Below are experts of layer 7 (counted from 0) of a mixture-of-experts language model. Rows are named router (the router's row for the expert), down (a neuron's output weights, with its number) and show model dimensions 0-63. Each number is 128 + 32 x the weight over its row's rms, rounded and kept within 0 to 255. Numbers have three digits each.
Before each expert's rows: "comes before" lists some tokens at least twice as common just after its tokens as in all text. This comes from a sample of Wikipedia text that the model never trained on. Tokens count by the router's weight.

# expert 41
comes before: " the", " a", " an", " his", " \"", " well"
router:120186093182181164149118142129097064098180111152165173099173147110167124129099153109194138097162110120124108172144189128112121137067112089138138143139109169142132111127152138147088139121113083
down0:100138123079175140102142134080103112089128189113122164139069110157143108124072129133102124134168155127158199163140123135119145164124109058138188093176114167156114104104100192085153123133070136
down1:144117094150120074115092124160122154186132139140071134106143119090050140070120124125137149112115077110124068101102083083158104088131102109054125114115178063153138118162154109068149133114142137
down2:125117119095089169116183127083172150103071211117099110141070154112115115095121057179142142116129080115116174133107116133160112125164163181127135132154110108069134056114164123128162104157126164
down3:122100139145100117087085129124111138139128096163119127081146131136148089105088202141121071172126124124125093102090183134094087108151152139112063112111170131145129164101118099166182137108119093
down4:109179150142096120129096087138127060157137118140186148166201103144111074116131129155163100176133091151130089100111196177102149128114169104119135086151106101130135137153137174158112119112127123
down5:240144119121146137071178153137128113123151091153082154153161109176177095148127061148110089137132164103099194202134106152118162123117159093083149097159168186181152138078140167101113155082130147
down6:123181143108131142103125108150112172193129092152151120135135116092142149152120132159143089167095135203116129149178138206155133105152148114158133150052103107107207146126151125121165105124097129
down7:140118157178085159141094086087197055161056138090116130137107131076125080107075125157153124163158160140149087165146140091139124107140124180075122126140096096115094106156104129114192158132121120
down8:219131158125105060165156132114101134132150098121113131127139081140112157170113103151138083128107117099098118160106115073114141084145145159124132137137119115121151149103122091055152126202163110
down9:121085105130138144111123105178105175096214123139178096069093166162093109131109065143114131108073168050077160165173117142139125106116115159134095112172113104149115089064113089092114110113136150
down10:136070158145103145152086158135147139184113086093117133089111112157014143125158106103148041189121126134138166093153058076140119160131118135124065128152132105148140135194160151125105149120108172
down11:168089101132145130129143159139145046147106188173179112120074112103128165131133190122104163196143114075126089133136083148157083167100102142049087136161190165212137123109115136141144133142108113
down12:142101156117151073108172115135150123150120133160123120152154125104225177127156154154095183126140158081097112160107143160134138173109154129121098154136175091085121136122081170121121179164163103
down13:151144067167136103094143244188092097191083090124109132106141152171088133140063127107133144133112102167181088126182164098186146104104098118165172125151149115147141141109146084165077113132111135
down14:125138175138148108118114105127079141185142131111125092140204165106135131200098222062164111110137087135148097164085141150138111137128090084142122097149148103091119123178118144137152118091132088
down15:123201103086179200154140153136125094182125159160096118106117128103130100064076094099072160133140162087103151109143149097100134166167111150156051158118135139091100098128136143160138111104182141
down16:149155140178124178152120094089114107133139087113085161159150125168104045143094096134151145095169163191086168128150136097180145071160188098165153114160101183156139085122181105082088134098107146
down17:169127157154095156139102185118160124083074165140137167135101174122134079142113189225131109129108096105106142097116114107094108134099098133128130132090129074211109095077162149101078129132145151
down18:100161038152099106170086111130130105073067154167108111121117078185165143086135120142128158127153110115138117117161143145122145035111105157083112160110148120183144086117120115174115160158167084
down19:118161225099192135108142098154118113141122155136172132158113126101119095121121148092165079151087132125166159122154170164081111119116198082167145110151099169119077087079195170129133120136193149
down20:097146199091176150127092115180145136124136123141150122110157119158140108091086145139110141117142131123150153139142124188166147110171123105098194144153078152156104053134077085172083141156145089
down21:138143161147115159113179079145121131171149126145121162072102121136106140095159068085095090149125149115135071171117074136148160187126081157123087179127209114141128120106085096119156156158119170
down22:107148149112091096161113050101104103130103108151131128137072203095081114091135102097082132130104079126119153115165086157151128115091092118141084142149185117163091166180090101142101168111152117
down23:142129119110138087182106153093082129176198130119148107087137136092177133118118178176104164162186127081119160143149135116114147138123163067113112124149121114152149115162155113160145139128124096
down24:055120088131105130073076144157150085140158104104154158139098169099125081112122136112147127125073102142104107089088119116151148105124157103093103105109097150110110105119152131170113136155126064
down25:135180133082114158108104183119128125155187152079108140118110171091117127145126066098119095098094122147156129139148121200129141138142157064101221221117099114124176167144179133102172109185122105
down26:088102107107143134047108146107081137137068170068084144115124135142081155163153144130136101176071121182197109116142148132089091114126116164122146163132161106117119135102172094118163105094171134
down27:140086124134122089148137065132153172137113161136125130070183109108088116122175106130122150133141109122132174144125062113104117144097196145083201116124122180129118124108134147181137131177133152
down28:138127132128156150109138168106164133124107088097111101134088157124099071128135092201097079118022132093073138119117120148105113081140181123102121149132114141143100192123125138133060107142122169
down29:110125098122129139156159095102114158131093094125080167086131114140147171090142204180073126136145151130092112078130090099090095178130196091129160184158104142116156136167165113114093136147102107
down30:122097173105069110171095134092136127135106037098129143131073021102097143117127079078150112167183132156183150123130074130122082093122138101192097132173153134133160110160166045140122133133141124
down31:123091149136123159116145154123108130204129163086079180070117073105060104093142164114134180195101160126096160116117135118051086140146108150131087079130130135096127150101120102102164160090116132
down32:139118146125157116180135149131108129158171072168117134112138165094143117093076119159064099168190132127169132166113152146142098124122138097142086120095125143118176098202162083180081165146111127
down33:185116147112131078054143136168183077103095131150147115135088123131156122081105128124134186147116110127159046104144193090127173123121092105126112153112124110153125136127106107090134123171116162
down34:110111178127100119136101095119175099102114103122149163167117132119072137122166129138136132160079154133083125100162131139153133100135046211152118117105143128176140146144156109109106172128119079
down35:092155137119149057164035114170129097086129152120121106137136119131153103112128090095115111160091103161187171115125167149095081114124154112136121160167047125136119125112137128178098168190116090
down36:115116112153136074159137148172155136171055138113163117052127070096106134155153117128091119171074103160178119149115071167107081192120075144140116151112188081146100109147118092105147162161107130
down37:180138131150113126116089149118176121153112082140165174132100138136168088136133117072190135098115186108135145118124130105170126113126193156192121118106156179130131207034170136074121098148104179
down38:169122144133116137101139107146097054206096102126123154120160134121127137153136215109134129153117131107210151101121089199136174136136084120121086096130124113097141149126113112092130094124085152
down39:129133092145150060133105118124114157133091091147152134125152082133130138098074081202124111141071136130128144159148116135091134153109104106078121089072146109206133121133136047143054157158143121
down40:218147133138115134119167168121125135109174137154126062132126198168131065121107063161142183063089151077092089113096132108136123115110162132177177102104138163126155128143164089100093087171087164
down41:143090137108113147184165172183104102137098158144156124141141151084130138075078189175134189074106126184119170152175167148134116167136154143139113078115080070137114102168077114115069122114125141
down42:131107133100185171088183146080172091087157118139144187104110123122157161095131069109100132187150128137108127156138131067106115147127173176103139108159158187085112094130153224140120108152124164
down43:110091114130138151145127136118116160120137116109110161114118157155144103165131146109174112179190143131105131102087133135118153164180112119143126105220129190152148112226171180113148161119175143
down44:138165118110134135132088120064084165133136124117105082152088140132117028174161113138168111111128130095146155159146049168080112121124118111109136144121096131130105175083153125120106131140123120
down45:166097124165137147120094163060146106156152150077118185086121100218134142135139193129146109107131177168126184098109123120119091138119168121081155135101113168138115193071116086120140109161130152
down46:139098138130113131124125069195144121126133126096130101110169120101125147113112157174126093101068061115081060116177142117124144120156112148089112084076116075153103128094123160115112165153159141
down47:117127094076083112101102088123085222159193113121139130055107150145109111120142159190106089119128123148180101111127079116225147105128185144103128125101101188107130131074102130111128106158111071
down48:120092160079117233213145127120099102160205067181160112125077128117145118206195107087134125144116166131062086151114069147132135115126090151137140147113143149090089096093097120114150115112180171
down49:155157100158100157147170128152139146085150133097165165110101101138136163119148086116125154167135175129116158108136073088139141165177160135122143095119144152139097136072096137121102100159111172
down50:178066141110167181184122129176157106101131159113140187098149143175106148157138126136086171145108099114106062142148059122120129175082087130071167218120188172079153131113147120099128094112118132
down51:162159103126109092160059104149106109052144118159145120100141169085164108171111156120133170167157076154084131151132095101130162161147139107194069096097128129130160174117122148082142142112094138
down52:116165118133121113133117131141171101136136155118085099127042164130167161156109119145121121078075141130151098146075110143052119076141111072124142119123189094103090175140080130074071148154057126
down53:093074120229168173203174128108173072140134119155104110101077109072172104114122089106141118141107085136139118154136094118145144196106127144145127135142166130186125099131134130120168146076131120
down54:177102076138098121154155174116194147137137162107075091102071167133166130119142078107103136103138155173122087065147121046079060139128091154115092150159127092111130177162184088089107109130114162
down55:155079132121100122060081132100107126161111161156100129144144082083093082127131163135108115105185138151115117096133084106137147141150142103119120120147106123059086118148178109085107124142157146
down56:118139152144160142155125154146067118103137172153128193079123140122142069124112179093144118101192105088118178138078145126134114160150098074159166082169127129164160113138173124198108131097145124
down57:125079068142118105198107128138111156089055121130128128143127169112117154098132171169084092077111179142139067134187104073135134144107111160135094130083179111111116123144156124089088157087056108
down58:120110063078143094128086110052107172119159093114157130100131111165085130146125124109131092120107091156193069161116046129120118173081068165082099118105132137158133093124152071138145123154118127
down59:194155141105110099079187140159136166147110108120104102102176118187111111173115123100084085173108135128202103122171166189142171106077119074122093082135162115154152116129159135154092099172098080
down60:055148109098143075175089174144137119132129111151137105102134153027104131144126123142108071065149158046120152125097138017086130136117105164113104105108147084153153138146176079120076170075139118
down61:144152161101185142159112108144069153130120171168148089136072118141145135108106143100132085114111140081167148088127149132110200121112141122129168133141109167126109171108115101105123139148159147
down62:207141188101127087186123082092167122164098163121091109090093133082081151052149143123141128081126184085147148074143051143141098101138151071098090131071151101116125114107136107113138067146134050
down63:164101096138159131169186122068093102092123178191107112143120204135131131153094100109162125123142120158110175114166106120141077100164196112113095109119133111147187104107064069085118064140100135
down64:117062038136181131054144100088095095164085141064094166163152138168135121154110135125119166066104117085088110130167181073083127149128103148080102141139143102152168119126136102072150134091095169
down65:129133155130081120180067135186105181112165166163113114091108084084148140142084158199163104124139107146143132209136118108134126112086161104097092090086091105138119135105151096184097140072210101
down66:074116126095142099104101135143137116129162087128148133170148170097083142178130157125087114177106145139173122155091161204130136157111091130159144174157118100139112170159077163186147159125159123

# expert 43
comes before: " the", " a", " be", " his", " an", " their"
router:136130090153174132190098173119132121138182103131109142135167174087169117127135076110136076106132133088114113150154136089088088124083153174078122141113111116147168126115076128140100173091111148
down0:138160127126116136118126126099091141150163155109200110120112144129130024192154163142139115084094135146106086159085110146066082117103067166102118143114162131123135114113093135129157103135081166
down1:131115167146159133163178141126150198147127116087112133116114046087046145085117188154104130081092158090127093116099127152170115137104117112170164154094161101101135156068188140127185181154174135
down2:128070141081073109202100115146101105112173129144131074116147114140114163147121150097124134158136127135167081116132111112144144111112148192198111182117174161197140135175151116084179145150138095
down3:077150139152143146109088109147120172072135148155143107136103168102147106136138129109129039098133124104088162115117149117125190097136152118176180122095088068157148120118121134111132120065074134
down4:094149060131077120165146160145147072139162166173144168130102179048071163127126059078138202052090153148102154123149184093093134109141136150098102073188136138127190173139116152161123092120082179
down5:104105148128150118126125119153114152101071140166099135178188168119103151131141163077126116129190114138055108134112164119121136102101159059149123170147108172131145176172166148129104152071134157
down6:139155125161198191048157132113105107110176132125138161155141084168152101142155085113101102095135149106088123172145123081119123146149183111106188114078113203071147150088116149149113087158165226
down7:121159110127080184140066069078188152147113065120161182111103089110171120117150102174129127104128200173109106086181139084105126129150130111139115136112172104045128115088121118110109117168117114
down8:157081187136147145082093117167145138144114112126217145109110092171093072114118128164168151153098129124199137115090148184126148158105097089130168117127148177136091166070107118171152142138072142
down9:118038121106225092117132087141105124084113100179128134183124144113132134089135164104128162123103133142143148118146151147120133130081062148107174151163126144117063167098083174117115175094148137
down10:162151154135090113122119050129128093152136082150156130100095209023167144165115088119127159144180130098095123184132157094106150135151141109081087119147134098102083096168160144160156120170112099
down11:130136094152119117118161107180183125150135127097102094147187135136142152139148134197110120126115109114148171035114182145157131145137123112107121090141121171104151154086139149121089159122178100
down12:097154184123141063147104156107119129103113117118150075138138154110230130148070138165106174119134154121136073135159152077115126107152165101175141127096095128160130089180138094146078156092166082
down13:051114109130148207102171131101153152100146101148180114183120168092151136140152164162097183178126139109098073102108128098109142203183180155094150150178144175106109147149075166103126105160149161
down14:137128141140153172129186175139154133125131149127114156104166134154134171126095101170102087200083110063090096128223084129185123170125086088181144109141123129146167130127096129169073103116062112
down15:051119076068117112097147140106148160132145191098156161117141155146143064149119092147117105093144116150138123123127136078159129162191074113101099149159116145188127100163109134162148165143104118
down16:108170102106127107141135132126156090132160080185143114068085142080197134126117048086147110154082141121112114144169136176156127162156116134088127093190152093097147153077103146174128125137125102
down17:098125181103208159149126159163125127096114101108133091133081113111148138127124092132093154066162074092148126108116071161154176144125141086063182155113102124173094139110094146126185113085115108
down18:139122155146142140113113081113118152123152124055113096126180150125111101140217173100158156160114049157148113164128119161094072064151159095130112169143127143089134135148172164168099094177076046
down19:103154160103104137149149075111177178147178126057106137092106186130139124166171145130147105118092107126106125135109138130141110082066180102139143156098132115130116123165182131125120085057158102
down20:218165172101149162155205167133139137112153133135090113143112141126172120114120084144121099112164159103079141180114118136145143142115206094116130128139114082084117107106148139151119109147172190
down21:148130130087149162192128148159149142112176131141147131141212157080114140114122093132139119109137136090122147156123135112132103136169069179159160139106125160147136106167133106164170130170214093
down22:093084132181081106157145134070142152121124136085146143165105154128133128172134173096164122144132155056148077106069128138172099153138078129090131200163101087087182142136112122166099140119121092
down23:151158132113124146133144088141084133160104175164150121153168151090120121089119065036145123043094114168158140118132124118109154199123072067108153101141131105080157204106141122152088147138124173
down24:128156137138164157165163147160102101085142152174181112160141112172143107117135147141154105088110122158100176136110158098173148107124149161126138101131152171104127149093104192146143087151088125
down25:121118146163081094102082082066153142146156151168103124144135175180155117213166098165113078139146115144159118142143101145120159123070122128104135118216119160152087119147150101071140111183106136
down26:169117118155144104114156147134164172137137112106097080171179070152163146172102112122062143133106178066134110160166079126123098133181135123124194159092077123080109100155141116127153132139167149
down27:096144153155076115164150108111189179143093100132162162134114150116222149089137079121137129138103101153121090121139114127085173105135080174153146122143190117210083076080143106150198117106143177
down28:124072134129136111089141121103151077133087121101138113146098215202107176125134060081098113126100114117072081103142127124108116092134149116120092156139173176107113190073087133112131145176024127
down29:134138085161118088116106124133111116112146122123166082120169179151123082152124140106186115055080105123150133091146194148123141139144087137116064118095120065165138142163081139108154123079175132
down30:144159152148120122075057128137111156161113132146125150155155106138068093126120118169150146147106156144144124160149129176157131074102125053187139076126146137112122083119101091192071088153063107
down31:115144124124175095104134143122100066161127078121148103128132089120165139154120192147156181134191086110163101128077104161155093112130130046166153167079156171069136120125162138157146113103156088
down32:141141162061149096118147155165150148146134132098133139122125071174145128170122186156100158160158128142131087166070113141133117155122156085096120131099165158026147116117148114204142169147116144
down33:109112112218116131089145141108140062078117094137070104182158131126210140147071163127114099149134111057113090119152079115122155144177142157127175142153105140190082118150126118082089153147168082
down34:124099060125117127146153122068119125082181127080064102110135121151151080120100107152098143121107131113120168142144131051099145115125120121145061112156165153093111165110176164094139129111103115
down35:106147171068130182116129093148164103106163113123178124111154141136181123058141149142085168086181144098128101119150111097149163152127160197142124121134122173078092137098129133150154157139104100
down36:182194167116115135137079169149128119067143083133200173121124097110163147148107140158112161189153153189144138133074171124167115095154096138125200117083147104157144107156103119149115089146133148
down37:077160115128114128108110141075122119113119117102150044138155120088099105103167199091184153131195104138165173094124192212088145135112118122187113134154061137160109128105133135152110156122155127
down38:120084145198144090168121079042149113205151184140104162166113144147169154185147143168086129106138113103131119133135075153064147178182115098136119147164088107073105113129101057108137113125112121
down39:073168136144130065101141183190133165124144159152122132134110126086087153125110093140127095118132073126130135115089147109089111123111080189123087128100068048138113137108124099140137154158137124
down40:119188086090133120081161146178171090110137151089166174067112084120131152107067086126189124133068106085106128113158150132157167096109123086188112134138082114155146146108099183194096106118138130
down41:091167146136106120113117103107126126141168061099220147122124096149093120139141098119125156174116127168130141140052157145141138162189133137128166134170101119140121103065142145110188131112172151
down42:114107118111114091121099165178100151186163174128146125129118143116082128096191141161119176121112138164154150089105166224142097147110093059102142113105124184175123112086139114157114157068077171
down43:115200155087171138146111157169140096092111092093146100168103125209116136073140171146152104121096147176173134113097133156111121210120137164132111143115125123152086047102116152136095146139130130
down44:087163131089079210106160139163113165078156125071176120140107013150154096132110141156091103140104155176092112127135161124142109141189179116156123173141146108087100125126180141131156095159157180
down45:124158056149149116163064155100135170168124148116127064109134082126151140165099058116102070148106101113148123188119169175109071136155163133149163134150094114119116174103047099169092143150104111
down46:125185167134153172083139125115138164183142156159066142103146170137064162089107175150093129067162132104073143119089108178173146124128182082100151118089090148100163155127118123099112064129147168
down47:113116155134134078093118147152113125139136136128138151104143182091107124119089117133127099119184173182124156082088117031152098103125176073188125146124127146143176139209164118100129126073109224
down48:142124152144163106142121159116104148163141115091123190093095131139115141172126145109136088070119140176129137125103105217175127165081172125193119080114087100200164111160133091152133116182087180
down49:168069123123109119092156095107127139050135118132145124116106140126112166093128091138159176158138199125107088120118142073131153082120155171122186156131122121170164100101160087108182136117117099
down50:110153129114148080112069192124107127160121124092115180166100109177125062091140112156140111092113086087184096222081130184103147129125034077149126148080125094108111090132170174137098122133107078
down51:170051137126164129159093136171126126165177104121152170164107162059090128176123148180118096203132122108103146130118056119152137120083123081094159152120127144167107153133124092165144162108068122
down52:138132101175149122164097097009107154118112079145089145137133101106182201130152086115157115154106131118134103092168162108097124123080155096188143097127155154157070138084166127090164117121115042
down53:172145064156093085146119108091152151105213117139047066099098120108136146176138118100115147088150142077176111085197070138073121127093121123107114151133103066183125121172151057078122134142134159
down54:156088141137192136088135154116211172133100080129091146137130179112134109082145139128101170100097142037165105082140187076133117092117112143080170134104124129173108109108082188171126167139156165
down55:053172148115110206104171180083108107137153062102133093112088131187178166107112088116129123178167206103099203154114137143117121132141156106103128091127144177102102078102143108142098080145124127
down56:156155176138143108174129115111133149165174102187197114165142159126138137104140194133146153146118147067157134171156149136101070112068092083149182116120132119138119103133130073053123178175167113
down57:078151172096086133189078150126121108135201160164147156098114141114165131151128102166221116139173094148123158129150125173178108157173157110130150084148110189093139031113121128116164138172170119
down58:173124122104105095083117089068112117103132114084070103158126071116101122117114137141137170157157119087123120104125133190118130163099120070122074120110171167126101154122191167072131124169201114
down59:120175086140074122137122141130094115162144128139110171102122120097080155158141143151132129155110144118144097128105093125150046139126085082081086130128140074168141136176166083103148156116175155
down60:069105091156103118102095121113154104080140130151139120042115092137156065120136119125103121141179133115164164089074117164039117132095126153129125072125106150187113132090110136110174102134152167
down61:118153160115182178104147146094077130097129129114113136121086115112090135099130159119164107156157069083101097199094062186189100195161109110157156118081156152123116131158116139190139115127136100
down62:108136106112105139194097113152102136128125085144116166144133158118107154130104101137107112164167128121110104110149076118093093142176082181123137097109155140157088147148092101124068165131135136
down63:110120102142118086101151149138143130097107182051120173133113111167121198065118128096083190101078111179122096129096148080107124121135135155069135169134138141117101119133162106141187133160147201
down64:141168178152097149092099101169148119145157187179119195077146127098124126164110046187181121123131152166123170110091157143108137113137165172131119148155156133146070103095138125130185159200167160
down65:111122167156060167139147134077153130089152125147147089074120113088168089077120106110142093145158126090136170049150159127155175106095129100118156060076097135144139136151120160116152073098126119
down66:055194164125117113185121157167150148112133117129131121163128127109130145149144091123124078135077094085138112170101055131123140173106133185192168143110109098137090079160124139173135110133160140

# expert 12
comes before: " ", " the", " a", " his", " for", " season"
router:093076102218121118125188166118046122146118127116183122118160175095128152086124093109153155119169101105126091114122116088140194108111166116089111142122145139126108163178111165092114125164179135
down0:139096160099102119055080119062151093160175154138126184194131089178163145161112126143166123153177149150092127142076093137152122139111124125098172111099166158128173131136134148114109111158100135
down1:177095076118068117126149106084080136104149130130144131134151199179133127094127154109140175178159163064105191139114147138108138135155156102168146096159094079119158136127140113119154140141152108
down2:088089195113106125152089128134117193098075152176137095116097104171119152107142136144122160155104097097114176161174172146096137131072046122255115106131136054178160107110118092094168169116152097
down3:117173129070127167132092109162157191119121100091119162118133142134146134092118146162113130095130100191153133118158110167096117143090197050097199134111123105160160092065132108105153123143119063
down4:113127152145137122150079171113088076177110193188138092175146110083169135151109146147121187151125130082133151142152163144108138144096138103089124120165090132161137124156116193105138109132175121
down5:120098120161117105131159111153163159142136141211155124133114138120101167095163177125198185121129144110118107122118177104194140142135143169135129175098123167118162125126055149115153172111145157
down6:094132099127130165103205085174151166129106151143188129138137142139149152115191070118129107128095114139124139135181167121118154139172071141138110108120137112157104144172139083106125134086126095
down7:112107110144137121104080170133112099063151116133146111138102098116086163100068052084160140143168085125091189111142102096149134154154186124170103121177112164146175097160065114157108137109119099
down8:155208114139177111132171123109155102137166109167107174110111142146178133112086085124128109141105133131132091151082121115128139120115138146126061106030154052124117128115098077175133167129149177
down9:149139104150136163139113136127054132098117125136129149116134167158124112144088144051142148122151136072051139073098195110153178090111126131115101076079146164126129201153132090080152124075153119
down10:133114116071099167122118112135064109085134159115136116163126147098072154109137187133125150135156155142111142095088221109147148101101158161099152172160161200165119151143137154105103094105106164
down11:070113190096152105100153068147159146102114182086138139160127119162107185165184141141108089132103102182153141146081113124066087120098110185166099162136103153095189133138161089150186120111109151
down12:092103087105137107105164121097123099134069153071151128178137190118155141132096096113119186115114101112110090119126153061143159161156119182034087160141092158106136143184160184144141154113184155
down13:131137060116134143129185149158213094171120129091090126174095072155158171161155060101134161125125132120157112143134110166090102127100137078118166134131181135076167091104080115139129132088095115
down14:160122119171187098133115086111102153149096122073062094071075100182113119195114123124139152121140094125138171164062161134143114147133122140091114187134121165166095122117126118126087123098093136
down15:128108104106158145090138159124106140110188091146141068123152065117085148082113112148141085083124083100069140124112081128089185096142163093175145082091056146179126117098148098115119092082117132
down16:144143158150141145088114086103087091125114136135126122084158136133062153108144215147120118142161101102143102156133166088096142118118160103175142089155107125107183164149127066100158158150156135
down17:114142157101141153119128136140133139125121144131122110147072111155085138118144086159112119135051083131104134130144109183103119141081136092101183159138091133119110175081125143080110134161082142
down18:123145114123123141101181093179181087110128115130137110116083149124154165155141126072188152074109064158144118148113190133088134157105041144127159078146106130126132131078151149151139131102114128
down19:129118095125101177134178088106123105162112119130105115107117087171141137117132078169092163101142099192102168150235125088146090094123174046164084089100104116169129144149171062128093129147132141
down20:169142162113103160096157132111112118077069103113096125141116064156125150091144179154096047119159108127096152088115097080137078124119129124135079131051133111137185164093202096105094048153124129
down21:150100147129110122135120176110194098099074143156088159182107186141153142075090105104210156144103063127102150144142163114150147110131113153091190179214104123141181172135106117139096124113128171
down22:086128089129154098146173102129181134144074153122144120023117125109141162101145128170107159089099099098087168137119103173110123140155110116127185211111169075158162169152144101087128120111117143
down23:157179106152134193095120084116098142099173093080148104164086168128110122170087104174154161144116128174115152114168133199147108126132144149166158089137100185126129174151177123071160079131134050
down24:096094159124140114120168157145099113129120164178125146157184125170166062135172111088168144174142136197144158149089076099135086104134089138151128168169134176066119116057124161104092155109110085
down25:080109134135076129112159204124093129186143119102153107092118114137130103095130081166127108184147107093140113087110145075109213122161167086088140152121168124149119210202194198138129152169228166
down26:131126102107143116114075152107104170086151097156100072149091120188141073130083131134093124155123126160149088155121098125093113167164145119144095058107040132129126107093109194143129149097143192
down27:134123144105084121130084128117136181149172159065084092161120164114112123111157082129189134164176153061100106235102088145145178092118097113138168082113141110151070089133122128071175144154148109
down28:122085129157118118142151176116147141136094128116168119148104140147161123118104131152150096065127120102132137176122138095090171118156118207140118150137117107130124177207103150137129129081080132
down29:078106152170080136170085150132172135110089115113115130087130128104080102103080145113100081154111119086196125127116114154137155118138087074130153118111102156135067129175139141136193160055128088
down30:142126118103123116108081096152138118131140150145125162138083143199096113165134103088150091110137132168061123159183136151095137059143186081079094048122095108067128147092092089113104050133127144
down31:172155117113136147083092121176163115156130120096114105092111133125153124094147158120131172169105164096131158074104170120122133095146139127157137121130140141111145177136091146071133101121141077
down32:158151047107178204120090128125154104115157146076165151097101080176127146121101132149141170119118168214147138103146074161065066114184153132172116144183114140091090140097148106110113109188093147
down33:075033134136130116123111145119117103053081104127148092105171184156150154162119127130088166137167127133079145120123143145099160149123148129165082107119152153207145064093150124120205153087129110
down34:179120175193102174095118134135126086156108205150167125134100115136104136146111097143117166182143123105091126037125124125167139148154179115074132144113138163156101111066130152092117085153162194
down35:159123154078207133130154061128205150167116124082090082089134193164111125107113072155159101160110088094091125107138061131191099102183175161135084149126175116102133076077103120139168082152116121
down36:153086149043107140126102154088147112143084134124088085115097129092133131114172098091139110085169104108090134101160147134131147127102175101125061152159096107133165145164131111101120089120085126
down37:120087163131176158169118153186123087149133150156137150154106121109128133141115153144156149113162121036151088176071131131158162191157071122184129143093115086178124162086138186111136138095160107
down38:193186131151133166091180100139182139159120176129146181161102091106093127084120132185168218043105112184114143130120122118104087113098178099143146041060156113117100113152168113145115122149117143
down39:080136061092121151110165172077125106122138158163118131129108175129159120210138156108149130104161094101098134073121151087104133122127077168103132134151137145159053125136123157189121144122119103
down40:137083149109086098092106208078109130151114083102156154107108155160076129166089049135170144125104160128093131121083097110158160178145122064104127110114147133159082112208168152133069104137145166
down41:106119160154082166087125106156142071182098132094129186126042140137071148101155114078129092131164094154116127191127109156121109110147108175123114067113123172081168172089050127113176151157096111
down42:103113059151144144064126061115165118119093175081218131087124109130132095119127131132093125134144140209082081120105146106144113106151175184091107117111147120136097123095124099154148110094146168
down43:087106156095133134099145100115201079141102114124142125110125080160118079145140155148184192014146143159181141169071106086131079087175097187112127104171098177115153109138088107121124166093084111
down44:157108155140162141112111121127102150092057134055124102121209096114124109137128139143112091079172138108140156173153105066099134095052148125099065137155056149086162107110117173075147135191177163
down45:162085167178138160109117111054054139130116154112131121152110197140091159119124115135146128147169126091102120044073142074200131147084138139171108115153114110188091086169138168131197086130138131
down46:097200120126079146162142142246115129126166127133126126132203074145104135165091148145115098128129119167111065127131162143104120139100122156106128164118051074126154102135157100184165104164112135
down47:130078166148122104127151146102132108161129173135153106163161133166202090098084169133171127132120089125136149159148116174109148123139101132092091108074150114139108108145124197114144182052140146
down48:097136143120123078126078113109070082102140113157095098148099132152115109124113158090114082144091086129169135095159106145110142143128120107137104130152170114202096139146170121153183103079121123
down49:134071139158102160062164102076125148113124080060077132147097172093161145153127159088154129124144194175098094107180091094136063081141069162097132124076112058120150116180098103128160109071097088
down50:164164154113081127173163075103145139121112123139090153120178123169117130197096188141151104136167113097080141165105142104043152122145176167069122144140125117151096117128196138123088099139144181
down51:119091098121166147131181169144144106107133123168142090086116106104154121108088156109176123103166091154070117154156092160162136120132158189101180100089155142184067153165069099139078082152102062
down52:085093058161148036131160160107124084118132113130171191193110116116171139129102134144083155107135126159130090133096177098125111097110140089090128129080079101162104132119101120148121134185199086
down53:102170137146130109164143146147096144095113102159186137174098105128152147111142155101137112130104173123102116164104148149141191154159128127132088134111122094092116191165138162149118142154179159
down54:140078081155159075108090173141175145151094143094162160197179164143082124161126138114139103024137129105163104078095137124075171114142140142106133146126169106143134105144157126096121149151141148
down55:114093153099074187132102141128088147097150104083074130137157148074190155111089162121120092139096089132113100154148105071189165156143118189188094132113148089142162126158136092158150150092095136
down56:119162143142123185136156116161122102118140073187182112161175174149076129114129133123136134152158089138072116093145124109153100081178136170126185115124105106088148141145134137139061109144112129
down57:093072149141126103124228138144126092178126153135174166143152063078144150124132104165071109164148103149147099081142134098203174192159147167114038162128115148102097162190138125101127201131157150
down58:110157148099125077118090140155164146093123171113096154177111172089119139146115104137105131187115125143136105091102177107128155147143167079097092099124099175090143145175115127106101133103168132
down59:078136117131099078174120186126118109118125100148139127092093145109173149142138127116141117153121177090104084128114181161149129128167056162159120154120157123124105139077093178141119128151080088
down60:126190179118083113128142133056185145146175119133166097114129128172116083118120063118159119182145150202157110099170090118137091122097145121109103092111087086120076058081191099161171044127105139
down61:114150117123215142098192062133122171137123148126142119078118103136124185102136114063118133146136151140146116130121211119115126153120169107090144107109110175104115112121158141208109084141138164
down62:131109078144141146166133091117158128121129106175133159151154218118179133153100195084118124162147112192062086106162117120096137130139121204160172142110126135145121159101121143106126136079113169
down63:101112144088149150044122081163188142085094136170133123180162140130055156126069187143159135130144179143132123146092165159109160190120107126123116128152115141189106113149112130124116103098129153
down64:170116128102145097165126113120216167124129144071156121094115074115066107140103078157129104083119107148133099122155199123092084101154151140150100151131155106121100133142145064089168094140105108
down65:165058127100151146119165115140128136148146142061145152143115095120100183163102105064127107143120194170099140099135153154165118146200102133119116137157131181084162152209190140145128139121134163
down66:136111128157152115147119058156137122106110216128121152145158168176115148174202109120156128122095106125152114156156119106050062120098148130120060126141135121193143129123131115141110141110107153